{"n_layer": 13, "d_model": 448, "n_experts": 40, "experts_per_token": 3, "d_expert": 144, "d_shared_expert": 0, "activation": "geglu", "moe_layers": [1, 2, 3, 4, 5, 6, 7, 8, 9, 10, 11, 12], "router_score": "sigmoid", "normalize_top_k": true, "routed_scale": 1.5, "balance_loss": 0.00281, "balance_bias": true, "init_std_router": 0.0107, "lr_router": 0.000312, "vocab_size": 32768, "norm": "rmsnorm", "norm_eps": 1e-06, "tie_embeddings": true, "optimizer": "muon_hyperball", "lr": 0.00808, "beta1": 0.95, "grad_clip": 0.5, "batch_tokens": [65536, 131072, 262144], "seq_len": 1024, "train_tokens": 483200000, "steps": 3305, "dataset": "wikipedia_en"}
Below are experts of layer 9 (counted from 0) of a mixture-of-experts language model. Rows are named router (the router's row for the expert) and show model dimensions 224-279. Each number is 128 + 24 x the weight over its row's rms, rounded and kept within 0 to 255. Numbers have three digits each.
After each expert's rows: "mostly gets" lists some tokens that are sent to it at least half of the time. This comes from a sample of Wikipedia text that the model never trained on.

# expert 0
router:170160166157115136088172145130144163157127141116137139137140147133145106134123184129120131114104116119167106129137070123136133103129135097144109131110110144116139140106
mostly gets: " General", " public", " government", " Director", " Museum", " Public"

# expert 37
router:130155158136068153143148162124135120176128085090106159150134120148098108125168147160107112080126084134122118136168134158109141114135078132160117160129106153126115134101
mostly gets: "\n", "\n\n", "==See also==", "Scientific classification", " | Succeeded by", "- Born:"

# expert 22
router:145158104129080140100156169100146154147141099129130126138108135150145138127129166105116171117129137090147169109119114103137151090129116100177111127115105185119098155149
mostly gets: ", B", " | K", ", K", ", S", ", G", ", N"

# expert 18
router:125147152154113172091155118110130129185152139137119065146136080143120149134145171109133122102150099081141105130125091112117147093128088120154076127110102135106122140165
mostly gets: ", he", " him", ", she", " it", " they", " them"

# expert 29
router:163162133126101181111133110113121126147130138172130095148127089163108130138129143142149109104150097132147126132138133096105123120145100094156094123149114132082130141158
mostly gets: ", which", ", she", ", it", ", who", ", he", ", they"

# expert 19
router:153141139135084198116124130097143168164113114139151095154139098153128139188130117100126133119108126138152130118150139123084142139100092097174082115114118135150155138113
mostly gets: " began", " made", " died", " started", " played", " announced"

# expert 14
router:151118117096093155108137151113134166132154112104162123142120133196125148154101155136076122116138128109152130142145109113106115123131150144175087133129080126150140133130
mostly gets: " in ", " In ", "In ", " in the ", " September ", " on "

# expert 17
router:135152127179102079109149109129132146150116101133126135129104117148152123153104121114097142098109101089123138142132102129112113090067114129142095104131167124117099147184
mostly gets: " the", ", the", " in the", " to the", " of the", " on the"

# expert 1
router:145135127169103149119147152120156132151145123121140129124151127167121121148128144120117178101150101143175142119154126137136154099104070123137110127112076138128142164140
mostly gets: " \"", "\" (", " un", "\\", " '", " | \""

# expert 27
router:150135138124121191113129143142149147189125152112152117161096107139114120145137134131128165134114135089145154144145129098104142145108134140147079135107083195138123137152
mostly gets: " Chinese", "ang", " China", "iang", "อ", "ung"

# expert 11
router:154160126155108207092133145148104146153129128100122140170141141158136135133137125082133142114119093119142141125119120120104152130140132118152074100114104123125143143114
mostly gets: " evidence", " loss", " tax", " relationship", " success", " chang"

# expert 28
router:168164187116101131152125123153120135135122114172128117153135134135087130132137136135131135127119116119136093113123136098124136105136045123147118128158112141082152151140
mostly gets: " | DF", " | MF", " | — | —", " JP", "| Party", " | FW"

# expert 26
router:154106151116109129154110087152131127170120098144135123124118094129098110118097137124094182100116140131149111107142126087124142121102104106116129130145094141131104158158
mostly gets: "′", "°N ", "% | ", " m (", " | −", " km^{"

# expert 8
router:139135105141123137098163104140160147131100115127125143137099098163098138164117144149084164117089143123117111146145104100083084107094101094164103096160151155106076162147
mostly gets: " more", " two", " several", " some", " three", " most"

# expert 33
router:158132154184103198101145144124117126163091140129165149160147160136111130120104159131101122145138135086132119105111108087094131105125128102150088138133068184116092150115
mostly gets: " Lem", " Mill", " Brown", " Bill", " Hill", " Wil"

# expert 38
router:138165135132144203094169120124111167145134105156125102142146122121116104190157147118129140104124147104201127132149087116126151095124090099139128135104123136097127117129
mostly gets: ", and", " and", " was", " is", "s,", "s and"

# expert 21
router:157153152132130180114165112127141158115106102139139129163102140167124130166103126132158161092104149149136160138122114113103161116101108131136083097124074148134115137129
mostly gets: " | F", "-f", ", F", "- F", " of F", "f"

# expert 24
router:145115147123098136150112138145133125163116106102150128127138136156121140106154134119082153113139097104170145116125109090137159117097089124130158121157105141137137140175
mostly gets: "=", "′", "-", "°", "″N ", " m ("

# expert 9
router:148118187128147180134147085148147147161146089138169136144155133156122160154099138107090161115134095131144146136138173135128138086138134103157112161134090152100129145148
mostly gets: ") | ", "; ", " | ", "% | ", " |  | ", " |  |  | "

# expert 23
router:157168136126085174136151096127177165169090101129146135159123110146147107134133142113125132154104124146135145121131151098081135120089083071169101131113136125132140116133
mostly gets: " would", " have", " had", " would be", " did not", "ing to"

# expert 2
router:165165152111129158142161085148132121179125127112142140151117114147097141122132142134111159141129126099130148122150147126099126094104125122156107117151085158092127145131
mostly gets: " drug", " trans", " gen", " method", " mon", " comm"

# expert 20
router:130153132131109112088102163150114146157136085127141124119137094141112083125143111141116158100101110128157122154137099105138118137142100113139144127103109157117083130160
mostly gets: " | MF", "| Best", " | DF", "- •", "- Born:", " | FW"

# expert 39
router:160137166116092135156158117146132122145112111162147124136142110123105108126132137085111109144141151112132132091099082109138144120129096140130136149156120144098128162165
mostly gets: " JP", " election", "andidate | Votes |", "| Party", " general election", "% |"

# expert 15
router:198149158132120189117168140137172148133122101157118127145125125141102171132176127107086173104136110110130161124159128109121134095142120105148071119112105149118109139170
mostly gets: "13", "28", "10", "11", "29", "14"

# expert 32
router:172152152143123146105132144155125146136121161156119109166142107146101123162172190117120138108118109151156086145118121096132095081125081121129120155167109135092111136170
mostly gets: " Cup", " Championship", " Racing", " League", " Awards", " Records"

# expert 34
router:181114127166109185113179158107117156167135145100151139150128123113109146136089119135122157143134103107145162095126110124104124125128141126154087095126075171102110144115
mostly gets: "iy", "š", "ij", " Ram", "ž", "č"

# expert 5
router:151149145177096139104147109100138153161127138136135139135142132099124127129130147113143166136107118128172160127120146114085119114117131079128124135139098155119111172166
mostly gets: " J.", " Robert", " | ENG", " | FRA", " | ESP", " A."

# expert 36
router:161152126112090172113127111136131151160112160178132079175148128145110130186096106089137129097093082080123111135117088084107145101108118114158095132115108131105091173119
mostly gets: " season", " championship", " took place", " occurred", " month", " in Paris"

# expert 35
router:162133132124111165122144086140170153134131081118123127153122165143128150131129162120126165116122111135166152149153106126126139113122116124183088102104087129112127145115
mostly gets: " c", " s", " ch", " dis", " the c", " the b"

# expert 31
router:166152175143089130132138110116142147177108101124114096155167111137107083185140128145114155115120124131179143110142130101090138130081100136161087136132130140127118122150
mostly gets: " |  |", "==", ") |", " |  |  |", " ===", "==="

# expert 30
router:144180170154084144109149106151160155196100148143150129119125102179120134134130141128118156122102109126130112176138101127080148105128110088126088136148110124077092147133
mostly gets: " | \"", " You", "!", " Love", " \"The", " \"I"

# expert 25
router:160119111107104150122149158128163128147140121119121149139119098147085132137103137115114118141112114111130138130150103095102116117093085102161121148162091139143143153151
mostly gets: " species", "idae", "Scientific classification", "- Genus", "Species of", "idae."

# expert 3
router:136113139183140206127155108108149116163141132131160149208119130144153125160144128120114157115113132116146121133125107098089153136088144123134102138081074183095134132108
mostly gets: "uc", "rit", "anc", "iv", "ept", "asc"

# expert 10
router:160127164143109108134144139121122159143137135114115139168132093171126119156163171096111148098129122103146111126110084100090154108142104062142089118138094134101104167153
mostly gets: " Army", " army", " India", " Arab", " United States", " forces"

# expert 12
router:140165146119132119105125146129137162164142163145135122206113100130139132138135155121127172108104087088130138111075146085104144097101141104176097131124086173118129132162
mostly gets: "ford", "ville", "ley", " Chicago", " Jones", " Martin"

# expert 6
router:121125126145121097104161136111168153155143127103160133116136108158127111152146166094083163089125100103144111140125121128113113122093092113139095086124143131124108138149
mostly gets: " his", " their", " of his", " its", " that the", " His"

# expert 4
router:163142153110106141126185168143134171146109119141133083148147105142115079170128142137116136074080117132172115111159123122137131109116085107141104134114101144121103128122
mostly gets: " (born ", " footballer", "- Died:", " (born", " politician", ") was a"

# expert 13
router:152134121130116149092172111134147121135100143162119111175141106154096124144135124117117164092108116116127119117115098110124113088090103115143087126133117134098111146177
mostly gets: "200", " million", "300", "500", "400", "00"

# expert 16
router:142141119138167177095143105144157120122117135100122175197098141133102127138144139177105152121151124094093149123119146080103195119116109084167087154126071134115106146146
mostly gets: " De", "u", "ro", "ri", "e", " Te"

# expert 7
router:148159121143135136118157125137160149159138111189146125135101128141096106141146118137111188134117131092180117172168108103086122123079102112174116119137091145114124109134
mostly gets: " at", " In", " from", " after", " between", "s in"